python train.py --n_layer=11 --d_model=192 --n_experts=64 --experts_per_token=2 --d_expert=96 --d_shared_expert=128 --activation="swiglu" --moe_layers=[0, 1, 2, 3, 4, 5, 6, 7, 8, 9, 10] --router_score="softmax" --normalize_top_k=true --routed_scale=1.0 --balance_loss=0.00054 --balance_bias=true --init_std_router=0.0303 --lr_router=0.000449 --vocab_size=8192 --norm="rmsnorm" --norm_eps=1e-05 --tie_embeddings=true --optimizer="adamw" --lr=0.00182 --beta1=0.95 --beta2=0.95 --batch_tokens=65536 --seq_len=512 --train_tokens=323300000 --steps=4934 --dataset="wikipedia_en"
Below are experts of layer 4 (counted from 0) of a mixture-of-experts language model. Rows are named router (the router's row for the expert), down (a neuron's output weights, with its number) and show model dimensions 0-191. Each number is 500 + 40 x the weight over its row's rms, rounded and kept within 0 to 999. Numbers have three digits each.
After each expert's rows: a language model's description of what the expert responds to; "comes before" lists some tokens at least twice as common just after its tokens as in all text. This comes from a sample of Wikipedia text that the model never trained on. Tokens count by the router's weight.

# expert 6
router:478510493584505549454496551429492491463488501529445459589479495418454432491498454500477450519436491559506505520543440470514513538468502549451480484449496477486479527544518472564495468444509498457507540480506512479479474445493569435459535532512496524500567528529566479511423401520478501473559546497501473486488431437476502568461491500498544470434512502466465496530511450505451530515590522478595475436529453501430576553467540464442467544532452518441504519497508551515552475545507483487538498593469511559489479477523545489497452503511481560567434400525512582524483571497538519498
down74:536485571535506455479479445496479490533491469442541451521497453423564526540503496509516476549529568463483417583546473518486502509542520429498483465504537506541441555456551508487477582499509472540550481553503536496486506525513509562501466525485478520454511470413489528524477508548472496438568463439453490451440612593486525497599518405497462536535556501493557454432519475538497503486533482490471498466510521457431517443501535525519527521568493413441488533431544484518473579454572518477494436503469540519481478519484492524523508410476451528491482546558500525530476565503506519450
down75:520537478487495436517497592590476542518499475487488552534552478440509454479549507495532503470448454529472491543501480546479486495452521554449465526553475586420509499492433502499490520502460516435481514459441529492444507471462553463558508480519556411452560607542432519487508519547490440468507500485531459458540471472473412455406510559495490500484505446555514559543532544449566504467520526473462445512500509428442464474491547466476449466454459469496507426504425552563498514495436502516523479497460489593515435462522463514546461500537473509503440528481516580513529498529476525565
down76:493481594517554484494422439415493404589550520469529518582533505531474474528479480516525488509487423486515478513515530485509532527535526529554490479566468585539505521528522459506530505499447529498525463490517482510489479463465529474426504513538458537556551473503442446541471492510479578408514494454482530456580585474536457453501484494500452486442496473462443462477510443545551544482519491518518502474520439527461496460480552584528500503509463471534513448512484469453506548528553426566532511533423484500547472578505518475548489544517437522488511497466519464441533623446504564552
down77:525519524402482550536482518532521490452560463413499554481533447500537489461465476454554561508533513509545513544463494539525426563550420494490527482489466569462500507527507508529514516479507509464523457495517453445537506565486537513521453444531517417555481514537484476577507451465552477420505477581514524389528545514504469448535514519469499423479491541492480547528508543488514514509505547473499447625513475491520550482489475516483522551537519479449500507550590543525517447422570452529513558476492507458480517555494574462496571491623481552490476473434494498518476538460475495471
What it handles: Number tokens starting years or large figures, often after "in" or a dash, such as 1272, 1550, 1967, coordinate degrees.
comes before: ")", ".", ",", "–", "′", "0"

# expert 3
router:493540492528577425473523440438466485497592496489450508538428451461504519541503545488452548501424485498452548473514495526503440486495538557511460496491551466501495490516505478506515413458543469536485399459514527467450577562452564507525488521460525546484487527458504505472504461537515507510546482557457504485541500493414463517474476491526569529431516489536519484417556482457539555520518476473467499457541506462520566534518499476415479524447436505610577514516465487538447617478475503518561577515480544520466518597540542534531461517451491501537560504497522474513523471502575491485
down2:582511524532518547455485571574493467524477499522544464570534476533523449457461600590519475484491434459417474500398526456494561535518462566516520519471523528503491455513482460424527514465582452464461477491518505537456499482444503428488493488499526472529493473490492480514495481520577490557504476518528492524512522504580517486507589571485441465467476523481528472493495611564467451472508458458442526498445532520474513524469482511529493563488509541531542454464502508436438513483487485526424513522476445504564529543536492564554465456493457506559427459491529427471436495593468490508
down3:537548530479467417521475494511483510535488510569500543453490475459565549503492462495477468441506490469529493511514513467528516524407483477456511498560525508455467525533537383495562470452426502542504498442558498526519604418524485439433557493536463556471570475482550555434538451473530587513419503566491574530519473531554557490482495489490501464498445517494501507523439544522512476493544453498513499474558481484458477529509485522527434492563513533561516527558539532453453511535476481455512466433453540496615476442453553488543477498463556441469497520552515450506504557551507525545
down4:497503533428480518497452459533501533461476488478558486525507503556483451482492439476517488454545527495509483479428485468541505420591484567513534531492526507493460495484522474540507396503465547527458519532588484548504516497550546462475484519533471487486469502527525600509537491441517460468570523446539515498515449507491566459536544466487533536520477563447515540465461413511429604479507522453441488552560526514457563528486498532456392581492459505468507406534497527519507465487532483487531479549539447550535588523565507487507494539531523580493537495517451526500435444495552584493
down5:489506511543473529545500541508561426478507520547549550510509504541511543457519561514578565526515458546444467452445489512477572524421479508527529474421501517570493502454501516567466532431522488472491523525525446502540482464423559481520475536493484538523527431514504483573508499559458555536461507484439495572510394531420482516473464529455492467504573484565527526507463545498463472461543455484561522537455524552526441474490519527571538544492497513548460507522562508566508473511538563508521519498500493456542465468563589529496484519423524474587507557569455535550555465547527482550
What it handles: Nouns after the, a or his, usually followed by of, naming roles, relations or outcomes: result, member, daughter, absence, population.
comes before: " of", "s", " to", " in", " and", " for"

# expert 21
router:530449491501429489513481510459523485500462532500555494561567509456534495463521452468458602435546521474563521492490502494520499468421534457521484451522539539601459506388429525572496491511492484508439527592476548497518488438477480549496495465534432479455491515437558492473431530538535556562485519482538471431495493525547507553483486519516511523486483525481447540474607468496484455529503512543460572485490435513483507434502510531557520506486390433455540477544524457481468469491476527465455450478547512454454527515500535509510523522499443464512569476449503539449544444473581469444
down0:507519455511448472534537551445468502494508522559509494516542502525496423617473512509486595534511449480492547544398476471430500415534526538486442578471523467492486551437453492582474426490490445491428506469485501459452511496483467525504473515465517479475485558523545459438460450508578524451583493481475456457492463525460538517531572473481593520447535520446589453477497507477505518511501487478486474497513460602412517494550472468495492492521457442494556547487498507511506485437505532480526478594501434471488553498569509551559468478474552543504465528510468502539447531517510539491
down1:496463583509483577496525463408544446513523510453484466491519472523519510427472500482548565544464527523485576462453541483540585605463488467501513549509487498541478492470478532534385509456456441455466506540527485475505575483449493524511490473415476516481498458534461448473523531504525538595477525547481403521471457505494507485559559433443536531510518542483522550395498552435519548514564484459449503575469496488475424514446533463486531559527400465518539491486545458527475492493512494489554464503519454447506482492509530486504525510516471533519488508496448513540431426524525545512
down2:510511528515481497532553570477501550447532504464461482547482553440539512525494526530529503519555506492469497486444439523511526503511418429583429563484423480514479526409494487508543499430464418512519466476500497479477572480484521465484496474505527425518564436518503514549429487519635469457595463482509465466571562508544522521473495498549508543493475571477497516532449445441521447567523443482518473465553487600533512419503538537497485502520485478527474498468486502459474507466496497538494513497523495518535480524510467576560500475432556467500526488503529538439419469489384485488
down3:514448556495513492564463524475560497470524507455562478524546500507578472512557423477516555513534534414523495509503529427570477488513446491488401458552587509503483471489468529433467427490512530556505495468549504449465555524509456486605469489511495493553540453518509424492433446491514472497545491479581512437526537458518576521501457503517498506488458450474525480542523524535611454554449516475489511481542499588447504442476507469563484492456440547461447537521507455527491483501560478474478492496509497548522523548523557458593484547491550498483515541468517481515499458586557555541
What it handles: Was, is, were and are right after a sentence's subject, especially in opening definitions, plus commas after place names and dates.
comes before: " a", " and", " the", " an", " also", " which"

# expert 55
router:512522550540513515498507483493436494431493523409536510529453492547457495453539480466449512520560525535513533492548532517512507485472493546502456439573510453443464482453486474548544439539525512487561466510584540489486468542426535531496459454468468463455469481479448523536460437578430471550448545560420531519533494495487499479499515530543530509496528487492488508496511585483518481559473478452495533459529548513451527500518509450550479431576492528479522540415409493451526476448457474534450522499528463494413551448538519489511373465419499537454494523560495471381520479529494479503
down2:490507448481538508521497442476435508508484514547526499520517539479557432506519486541549447520511488481508491452464414455497508530477527535558540434477465492533437517500512535491515436503461459502508506563528433510629488510518545419518478463517591468542537430525561544481530501506513469521511502530480464515476559503490570575607539529414434520517568526459475511537492479516457560541464514497453439539530559508549558522426479532459491497560535522473480465527494462508462448507569439507461460512531456511514539575496474447521535439417515529494454462492525469541419520536472579513
down3:486434544471509546496516420512493521502574516464474507527511528558430570530520510550494538444484535459450462457527515528467549419494533531478451528477476488489487523548565548511486517426435476555551428530512495495467459560537437477474492525465535498470440507544576482580510508522532432509548478563482468499427529557493555536516511511494549602485577468481520444526582477546466449469507540530536420448489470531516504526510484521514537482421478542464565523464542467514456618517539488512522487475493481421452416515510553537553494512508498435562549501502526536453470523497508492527
down4:544502494511516542518549572560500521478518510515514517461526530451448510499480477476504517490477541529553383515527566468536616484471509552394492516467481530462506531438434506512490539561483528498478532475516538530539512436490466597567511460451444510500445583499502548585547412453561487536471455532531548557482485545448560470505514542592515511484480484544486539549436535518413464516526512596475519493534497506509524473524460413523461480479455481445505500433550481500514494480496509483453488398479528497520443497498562508478481571494567501458516516528492498515476517552529539500
down5:488516547530518493518416511534479557543560499478468506400507494418469522465491440556542500497477455602443540467474473458481509487499502432506532485501441574493489493507508485496485513522544602432552426440524484480490508470490441552509510503434476486538527487459561509551525483521463539489503475544471534508522520509515503505474549528515409438516511521532496537488431435478480476519415480491528529525429503533541544507472519447510518493507517517531495537515503518465592492489473521473414483547504472504427417605455537491521499620491407406464452518465544479488524488517474527562
What it handles: Final suffix pieces of English nouns, especially agent and plural endings such as -er, -ers, -ist, -ments, -ation, e.g. cashier, visitors.
comes before: ",", ".", " of", " and", " in", " were"

# expert 11
router:521496489522536516513502519511548527562553556416497597491528555521425458544473462476507498516476525488458500539512526537543482451510506453470518498459505399526562524495436460531500546462499533515509467498397518521439558531498494585534557512567482455482544449475491436488544505537467522540458448529551474562524468489484502516569516496482537495431507454474468562485502526473443505423499520436568487600493503504536432479509514530535538488495508565425485530508573433548543471445528483410554498515565491454416476514441464501440520459504528484497482509420469560528518471471504498445
down0:576589517569529539540521474548396473432529495484486474528554492497513522508499504541446485427454493460481444550495454529551483540524491526421503571520457531530516506516500462496500488500414494483463514426499524481517502483512465513542489492580540520510529560499439521504490483506481449496538501459433531541470511463428526492452456515588528474529399484548582503455472514508492565518531472415524526507538499466520574542508480546502545495480565525477541526519454482498466485489465391456437432522486535454480522493469503478484517492426450595530552522497432417422535491475461486463
down1:462495501457517440508579526448465447563471535459521503494516529523447463513493569472529537525464499479485593507455563500496541479557515495536493516410531543531525473458520484516416477439547530467515484470486528471484472567492485500482483502504480491532500463448450460515391553499443468492535554542505454494507496473421466462519486414505552466504473487518510536446418551501547483555573516518481486535567410515437504471528478519566459491478495518491553518556417525551554442493500438507620470528547430466515471444491537530542491454465434542494479515533513469570474501505572471554
down2:501488499520551455500485490525488463431436464489475572499439475453568493501532437532564491433518475479546490467452423556470418522520454538477447472420489486539576487530496427502523548525533398507481461523510503532477473520539534547499485479464474453438526424508486489520507582543547569524532522425539482501494491549515445520492554528458541497520484532468404436523478447515553519532513380478570510510451536498539440447446512435456503512485449497572445514442471501521506478575596480488491502486479503451527498583480495474482480529498534471501454431521469443516507486507495473483
down3:522521495482517507517556507534523523500513492546583521560519547511405493474485536506473555514481448552532492531440504500470465475518552560590531514478438481460447506512518528506457533505542451491579471427514464457438525467473501524470501433575587483510474577502520526475508466412494520526441554524542514554493506519462501460439483565518548566514442481499474512484533481479415521420426508525481503508531472470438500539435471509489529457535552454488527574544493471528457515536564540513534488462440506555500526439551575427534431514587462520431528491497554460495562558504510467485
What it handles: Auxiliaries and verbs after to or modals (be, become, could, would), plus blank cells and line breaks in election and data tables.
comes before: "|", " be", " the", " a", " have", " an"

# expert 38
router:583509476558547520517496489500505476544564567375474517583471426453500447472440556468487454499496446526521609505502465536496494477475482419550526494493499477496527528531536485439539525451525512488506439536535493476532443550434594477522531497550583460524474503476478518493494452434489488484494531465460452518507526456484557578511484393478424487495547459487476560507526510529512523436504493518497488573530528516481553441447496514490510508507498589446557524557539504512512505514471561534461612538497528472429540519503526509567529486471488448486464490486455524485500509459559440515
down0:554467461505521566527498494494567502513543529456578421399505469508509496518517462527492473417466512435466438438536476489494529469480494530467489483483519490392513434438555493491437438531516616471504494524480471583551543497497473499505475451496506485440537501500537395568495483494548542511543527464556570447472537463529501497493487583505564524500449459500483498451464437478470543539489490476471533506453533555496474518572483538532377510521521485461438479440501476518503447465467516461566530456487507485439490529534476520448497482523607457550495483504497447513493516513553502530
down1:477489570513440535499514572503495465500501523538429523543559478547579558494516585467538539502498534451443468478496487537447410563411500576453513517503505511522489540466498439531551511516496444490493579492484472546518506569477514456543482462525447454426490480493517518497573527458495516475514527584472465518558532520526471502483468571538510523542464497493565485540499510536454547495546540515467629479450455498524441482563594477477469464515528472472483466519547488491466419484534415607539462511517512558497508514492487449456525471538520508485512436547504471528516586549496523499
down2:490470462482451446476470476543518471488463505536517449529520457489510555477527475503479471508474552499477437522547475482478474534529515507474442476472451448439529535552491426492472504556436452401505565530499582426503512522506483481469526598562558491484521494443413487442571469548438509472464550556511437506466563483457415477428486476505517520486501483426528443430487464479532474520451387531476520433543464504519465550459527499481534557571529513468463493509478493482551457597477498558496477523466519536428531496472459498509476460482455506488493502468508551452479502472547575584
down3:506519468443545514499485433537455479511451585470497478574437518519474524502490641475490564499477452472500540496485495470458410499521491501485508470523444499461495503514510533457519453510513452542498458542484565541477490518518516500461441551455558449473526515503488551499528510593464487568564480544512576536495521534514575514418533478500494531480525472515497457512481475519469477514399482458481518501489473464471555493516523513525465519478478527472609465460455511523428532487446508492545532545463442534588565476537451498443520522577428515590593460446536463497555471467469509446
What it handles: Common noun or verb stems after to, the, a, and, often followed by -s, -ing or -ed: support, water, land, visit, transport.
comes before: "s", "ing", "ed", "er", " of", "ers"

# expert 7
router:425463494523507515423571440538504543423563497499521520522469539534485489541544478460533527523517395540522519525428499503576518538511571477522499484491503541426551511446495522487562513484478476497552448544482588491479424578531464477484454532482468496496482528527441494518455544541459503557470525479584527484465479532492505480486499455456530520451451535467473491449580462456585517516473521522476500564440558484473523503502423581478522501502548570525459503469510482488491541491477456508575579483567468485496492511556444517558540482499580507483578429523416524492422469513523509512
down0:551478531482461528465516400466452512509474472531553511508484495541544443530448509540500529524520435487529544508459525457520457592513604539480567530553547484521579495463487535519552572446572469464484513571488546506565494505467519451493501570455522515395496483465442417438491508497461529506507451495519482470447495499445582454603491533489542481498559494486439462517442492517482444467481506491553418470482471466486540480479495497467482575501540545461529516476548500415514453521548479476501513566466488551509385512523432532457507476527497502499517545511454496513520466483565490465
down1:436520526579461492493495494442500428568519491459524487506441510528482520563450539468458497478460493501523556506512447521497567509510497540506462447463544489418606396509501500481439546525499469461472504475515443450413538477535528518518538502495522453488488492516512518568472505513574476490506543552509555451511580599438495427537527528485509537436488491473439472519506519537538531533450539517439400542506391412384523488508505540461514467435477487503530499479517484483479459498497509485527480465495527513506421530525483436474569478513480463549485578466467516504458491448484486535
down2:422466466458486521502461540401495486568578481567508482508493491445522534479507535564520471492522480479468512484495477583436600466471444543522534485470449492544566465556592540468510510510511504530439449476561512488534502459491481496542520484530506550442425387466493513532509469455431478497535473535530502545420440506483531471560490542542481534503513523548471486566578516490484485469500455494525522520495497491497540550457548505411573540527421464443531528521566542502516539444552512499467474549491485496482420489505504396462493484546542516491537476529553542460544532457485499444
down3:459530410516499431524471498564553506500447506528482511489483439554523488423495501435405432538500490418427426491546487630486550475417464480498479473531499514469470543582451510484515460544519555492441479444460475482453537502498515443505470428495472519548467536508524483524491499511488434466537537491428497517473469534484502470571485530571533567537455515512522552486494514518535502525472529500499492469471421460479574471462513488518461430549457499475475468476472413510453532525545525478450500445538478486543563515493590529554524419472510472583457532484501538486491500456446506502
What it handles: Equals signs closing or inside section headings such as === 2020 census ===, plus decimal points in census tables and nouns like area, zone.
comes before: "=", "\n", "\n\n", "-", "See", "History"

# expert 32
router:521465490483522506521486534457529469474494475475455512545532506493533505404451512555545532539501502500484540528486543528559562559469532541478398418515561520518484520548417539452580502472548504411478495525502453468464551513484502519440508547423479439487480483522427449509620543510563538482545535484475477553486499514502469528518512511493573465465484481545468459467458458465490523515584519542532540521480514477497523498458468519417524531512522543533472528528498499432416490488477582583508537523418550526537485569481463541539510502515559500458405499486446604484468475489500485502
down0:514534558509506484440460497582479499519533459485536528434539409431502500492466526471459436499525533511398440514500476495435436502527495503520496537482498575447464526518559476494506515525464517530482513587477528441433490464559491465474457515502474507563526648430499504526491505537494446471472474493525496547536486504529448492456476522557542535496454508440555514539493502539543558513508486452557450534542509528535535543485516578535579515580470490437523452441509479507511502508537510521483441440465495498537410505559517534483494405531539538445497541467534557467553542481565525456
down1:521441453583477482497538507508534508469535550531397465531546426495462541508532491558504461515512474476493506509536487448477480517432487463451479438512414507471476462466463477486450504564536519450501460493540403452478474478418511468492426544463498538436564485462501515454559556521548545472483537578595453484487511484491451519540448523518515508495496459499427483511424573495475516562525432473509551451517520497528535460494491487536509515511490517593503513519506423455495505551419541589478527524414538434486500472552453512551462475541453527534466467541428492466446494501481515535
down2:515508452515444438540490522555462428501477542511437560470445545525508479527513432495547429518534515438523445527561445504485484526520442520522513417506577446477555511452512488452526519511540546472497489519506509458503458496475555509504481558495490581470492511479458472435504439555483596511487485562504507496527482478514472520517477504510512501464517519545583503516545463536528537397532499505551535477459541492497548533588431489486421550497511450446516569458487506508443463570477524418521454520506550471432493551567512478485517511531533454407532499500526537584501463502391493562
down3:513581452501534491433533479503487568563563516567559534475480610482513520510532512416504486507496586554496496529453447543536540504499452524507482456456493554518477581519457522550478539469550485479481520583482474502480493496582461453557466456468485501535535529506481510517438488525431405457412512480530505501491530489528488548514524544494479526482478484482457474614465456540503576462529522400427484467583441503473546541511479546525508525530516552448476537502514562494487509482475560524491459507435543459546524482454482541536538517511614524477533549511514486504494495481501458440
What it handles: Apostrophes in possessives (Men's, team's), = in section headings, en dashes in year ranges, slashes, opening parentheses, and line breaks in lists.
comes before: "s", "=", "19", "-", "\n", "The"

# expert 52
router:461482470562480481505559521447460560442548499504509563546452475509461437519527572489543570536433534481502549433487491468522528464498548429455531525553473487501490478515477505452539482466527467578449481507542492449440569470461498490525505494549518515473412582497437469517515517438573513474451564562509466501460492518515570533529432570460483496512526498440458426465555442613488483550518482503482492489576572487521485469566511489469482470477489543484441484494476448529527522488491453541513529525572486519525480519496575525472513518517531502507525562383495482502524468478503449401
down0:475520478514477584501538511539536493498526504504517559569493496485482525475525534472484542480455519568534498531552534517495577500488510444548432536564453505515444541518592471499556485522518551514476546512554541443527492549472489517444501482462550458560440495485502565514513510494525451468494491545555536515595574541480416476500514475561527476522522526479513434501510484431512603535471521511459452533577475529589471469503620481512511431473601446518510528530463496558527499476459515516524517534417533549452454480499490533510482494507552555542544494481429539486579569449469490504
down1:528489504482525464487541491505494450450502475548461513552500477467480494499486472476439626543525490454465527532549461569589497502497471502518439464501486523485457515542484541536564529474484436542531468460559596494562504514510411482422518503571526487495487503528535479452546483522445484505491567458454482506552465474508478510478497542568522517519543574497479458508478454573474476550522573554530455517542460542529504498544571491511500484582532555482542502472457453557501543473518607525408482467453507516483533415555479537570515437469494483467559547455471551534544564480452479469
down2:486489478561527485527597547519496464547435459490508527481457496540454496573475495563479477469507533562478556436427476551515486472487515443444516535474497520453546507443479477517440488484402513504532534506478483519458463542532503449439489429513525453505454565531533465490500513487497510515585469525559533509429470552521499492434553539558482494500465560534532485542562539600541470554434477462480445592485523465455523476559510487534534552444515535452545546457510519480459505562554447400468464584502535494512514554487442527478430536514521510443542464482572504528530502502470493501
down3:512552530479438465470574524583457556588517405498478487485451491508522455467518489390453560482535495518551458522487499524537474518551534492505509494490508517500498486503574583472484545511504473490502433522547475455558501551495478435467519539516434530545546533468540523480521569490457458412525467518478486523461515498507582496494549550487482526482400520553522505456586467539488484450513524519505496495560534489408520454554494532470451508531458528532444486479501529452427486521498398543512427522545501561506521588449485535470546455510465500545450451495439463566520486501499463543
What it handles: Double line breaks and sentence-final periods ending paragraphs before headings, heading = signs, and ISBN in citations.
comes before: "=", "-", "\n\n", "The", "In", " The"

# expert 51
router:535531520519469452481475553471509387499466489484442443511493434507481486467504534551516481458414487520555498545580467520543557542460481530538461463432529519488487389400469483548529470480565510530509425517478453516510476478513511526584453507509518538477497526568545512524503507459550582482533558569463499564496511476537485492465514493549585510475542544566463480461516498499459539558545506519517583482488532476422538495552537480482525429406522532491508577529508541515483507566467451509422518516488519522462539475515473471474528467470469506517497532441599489566489510517511550452
down0:475503436500439486414543547526566508532519479474494462503524552558527499517537531463509585548451503476505595488447483456390508445529509517543544533461503487422553460489488413480483509449574452464561516574490472507489569499474522474478561542547480439526520496549502478522517489544556483471503422494472536516468514500434518483462459477545492470515516427612489456446596526536548493503474522513581542429498541485490513487447479530459503516477519447538456494492461529465498468542501455508494533474590522453574487592475506561520454505491492500520494529512471535561460542498504566507
down1:560445501585440514475528544469502522498477485475478461524547481456558558448525470475530556436457518506448607532567507503511517493527502481555478511525488545484547536518460471500452572466531524511545539517465518487479541449562500424459513408535456588483491447534444562470549487400568482577485551497437552449501562440533555471491449495535554591462483564514520517596509436449456496506510511535552516447435494511566517507469462536450525504536470485501527563516580488475524499453521525521530505482478530535542446525512497465469477545474476465450503502499517476519529487483540455531
down2:481418451519435482458452435506495556528451484566609424466528513518431410471543503511488432478542451502458414516519506427518557497495497433522469590532484439468575456502513522506485527472439470528467518498486478518511522532527543546474429526536543463409504536545455535479484528509497470497500458562505554506529534478521565475454545508477453529517560574516492579490497498506498431533451425470517467504436529405512491515537510509446455504440423473514481498600518521500472504609524541495487463488493489500523486492422462489467492508528508515508445453495487497477530514540532505530
down3:554502497501518471580521444527481471443447484536474454479471431488473463505452490565479457458505480524609513537469510452608512531415514499470437474529538491491426509554436505485470527486488534645465505394538473494543483517531500547488448490520519526489483548510532540469524494454489485532516497524531475480441549457540550558554562516519560500520419532537555466472500515472461508427542469528510487465476496522487435556520458548436509485514563505518435508482538532565472452507511474469461539491470498513473460492468512454500468521511441467502493627441418525512517503476435497537
What it handles: Surname endings like -ski and -kov, personal names like Smith or Wilson, medal colors, and byte pieces of Thai, Cyrillic or Japanese text.
comes before: "–", ",", ")", "'", " (", " /"

# expert 26
router:491517552446552440472422514472495489453586483506513441565444602489528478456521506536437535505580557449519590523538467539519548430458521488417537510507493486471439480442490484535493441481548512488527467527449454522518494514530449507503548452456488561444493509529428492451455488537494509532546391452462494483451495502483549506482501490491506538472535492497491440552545509466496462467486519581480475443575453448545454437498541500489437492553515493471506492492450420541508407454479512510479534560528536520533445562474466483540486482424491560464473423505534508493503461541550521478
down0:513489497453447465487555581457437452506562557505459475482499504499528496458395389512479521554541532457453525468470505514424473479509498478438490486459548484486496503500518544517472454542480497543458519478456523451446489511511510454476499548466551448532509610488551482484568462449542576461550530525576566453483474579507512494497566483465464469541464514453542503526425508563470495472512477486518457533538516539441467508562424505471544489470478527473465466460511555500518416442538595566488468533455536442488443506462455507480456550490501509545528474475465533529469514567564490545
down1:539474557521484486496454459492494505465501524454522438559545441384517479482497460493485512586547476475465455471488473575548526534528499531463467522527509504533491495471553424501450467490424441465570509551492495586507496472499478544456514501532575541508476474542548507492462438523481524532465510477485435456541443463475480484478464487471497495448518507438528535534518463545501435467487425493508514420517463396521472488459439510515420520473536519545485518520465478503488564544459497469521429492587419514472503566476506442514534470438424558557520494460531536396503499434545457455
down2:443513454545544502521532494481540494495541545522465495445410505482495519516547513525482466487512506486475473531510540479425436467487528462455519464490487451516538523445492526433488506523511518618520507417524471484411493436543566537592517538402510488526415535457479567557506519456453495544472522542473454490531517515467516476502460432521494463414477438459526415474495547572508497492509562452506565517505517498517486525552452444510518480468447516565500502556510518463493450511490511516560464556468497495477483465532584495440496407507460493473522505440445476504508500486576388554
down3:462560476462464481531549599481464512440544542585516548477549567494522483537495472474459488488505485476430485477507569474467453527457535434468541517525485488504522545466454481497485562493511517564515487524528537506533434508505527520590440479444524475462528514444510509488480510499447535493455426509515567500519536473525479500543498499581514469460462524552593466515525521555474465516487557495481564569448514526442527586428475563535448565530472539508526548494476533558484452462506485542530542519502404440551419497505541544460507435569519520398461452500498492490552486498493441552
What it handles: Commas and closing parentheses right after a noun or year ending a phrase, plus quotes, semicolons and brackets (education), Bahrain,).
comes before: " and", " which", " but", "\n", " he", " the"

# expert 27
router:468522393480491551435467489536543528531555545535491505484540473493495516550507530387499473541533512596463554506509539474513513486523471528527485487482468505495450537489525574536508458494509465553518491429520510565520512463495473515562541443508440540486508534477512579442480476507512522507568561514495531534467455501406459494486438518455540484439573512530457501489470537518482569489542479537541540494542527519456458607535517492478609502476484513551544510593520457445522536537409512426528401498508535507502468488536412468449510525492513476494543498495457477507458533424495567517
down2:496506489432516494532484537495496500548478514420489520482488542474571567435505435418492581497437513532483551509483505504530496549528611456480480449488458511457482542501503513512564419543497532423445557508480466460531510478513505483488484511560490572492529507473467523528552502542552473490486480540475471527527503574594490477488528559498486502519479473522476537420498399516539575508521506522564543473531503504486465458535496533525502548550550498548446564548506503506429458579553441440567516507512539518490503471538490494455537465430392498425492563476534438538547569478463532493
down3:432458430513555472500525484548513570543535502515481547424494432458588430515515541502507449494524449483524373540451519516481417511546517489454455494469484560534518472518526565492433464525466466590486567545490508418509551499443484519586484444493509493557438507488504512524547524433511488516514523500534468541452500490544493496471462476531451468541472496534506480489498505432517492437484427454511551469514447520484502528522533444502468480442430468508515429438532442443414490516494529492530460507487478484544570485500514486473505451556488453534489490519463533536618488470575472514
down4:507526445447493450499582482481511509510459494508559512478503490558521480487459549477549505454509538520524525488475483550507496474504455496501462478386464484504496428544522477581433475534534513435483533612446594519491481491539530540574470476520402475490459517544499532521519570479409441583582569522536484427481537469441535464500484561471494508428514563422453554464485518523501511489499533474568510560558534493474548509515500505484589452536460514511520484468530500527449496490495505436441450468523519470513525574547525539472430492496576500535447568485529505521478502499489502527
down5:546484496432571502466481478519494466452517454449522532496532494535501485483483434443495498441508474514540502490471410579512453459471562507505509459476460473475546471477471476515417495562541465554493516499502473500575567607491529477513524479505504499518663503471543474429488475567506472512478585517542502458548555509458481506531508555443536501531439507530460576455464522528524514506422396516510434490535541450548505480514461492499516481564540526537530552557493574423514479498484469432518473520540450474437553486469448542518465483522524465532524527519454554520493479525538504560
What it handles: Numbers in tables and lists, mostly after pipes or semicolons, such as vote counts, percentages, coordinates and distances, plus compass words like east.
comes before: " |", ".", "–", ";", ",", "0"

# expert 40
router:503489482476528501553436460505484554525495510439446471419491482520452444450553498455449447471507495505461479540537549480513492454545466521517523507443477548465557524428524477495498449544490463534546511438512428493453525503430508470514500454513445539480498461504594537526516469517462500482458443546509540496529440568475505561540461511483503499555480527450502496485534469460582540523433501467510538419477556548481530583499425484489516514495551420551508480439612501509490557551535505444492448505508514541506455393476481514482516532499477562504563578513501460427499506448574581479
down2:548552543451528573501532439518462510403514512480466517481430505558498532439513520487518565503514517452495489517464467419440585467532534492465543503505451512513525520430565544511510465543480480447519501385547496530549531388553466504542496465481516496500546447529553472568458452487512525468487489443482511485491533497558499470565488498460517524529463529481498505438500490466419503483481502563591505437510549455510441460515524477412474505441503501480516501503477457569471545508477516470476564524483473485516534519528486476515395473500525582450546517508459526548530494409549502595
down3:531485568456477595578450478493528444519508469539538581482442531519565517465494395517460464512463454511572473487513488500442499495493523477534433408544468435523538499558561472512512529494541449495469535495494517452461507571446466510478512453452457544502453520456571562548492508490531561426502579507482504453506557542556500475531465505455524515531508408559502534541523468463460491494538472525527509544535484452469439485503475559508520452488481532484473503585549488573496516495446472449557485538524528424544547543508462509443530546486549498481507536567461556427473502519468557488
down4:530431435511508459541507485475487415513479498465515491569537482569540499463438499510506580507534579516475461504518491551509512521528516500511539533492574469428480460483471497503490537467505474506484543630480491544517476564516533515546493468436488489545476471485524522519503523538555510494496521480524482489496562618508484427476475511453516505532459566486509520452421545508501471503459560501551473498490462480464527512464500498500582465481490486455477489521516490497462477441479456504424517541512498471404518484523388529591477443507400474521411562600497437475467483541429494430
down5:517542507576440551477500511426493512501485539567466513482569492507537485547478371542487455471477536522519449483512527523512480434521500488499514468504387458515509519493468442503496500492466475505472499508492552431505552537495471544526488494474492479449460546518491444436518505493481526519429504467499480470477481443396497520513518564520539525489491481474490448537454568491454456500569502582569469463434475497480530498485473429493512375586496476496511596531493417509483474467460522482457467446491534502439447439459489490495496474511412496497455520462403574500467436477515560466
What it handles: Words and word endings in table headers and infobox labels, such as Votes, Peak position, Minority Whip, Displacement, State, Army.
comes before: " |", ":", " (", ";", " classification", "gress"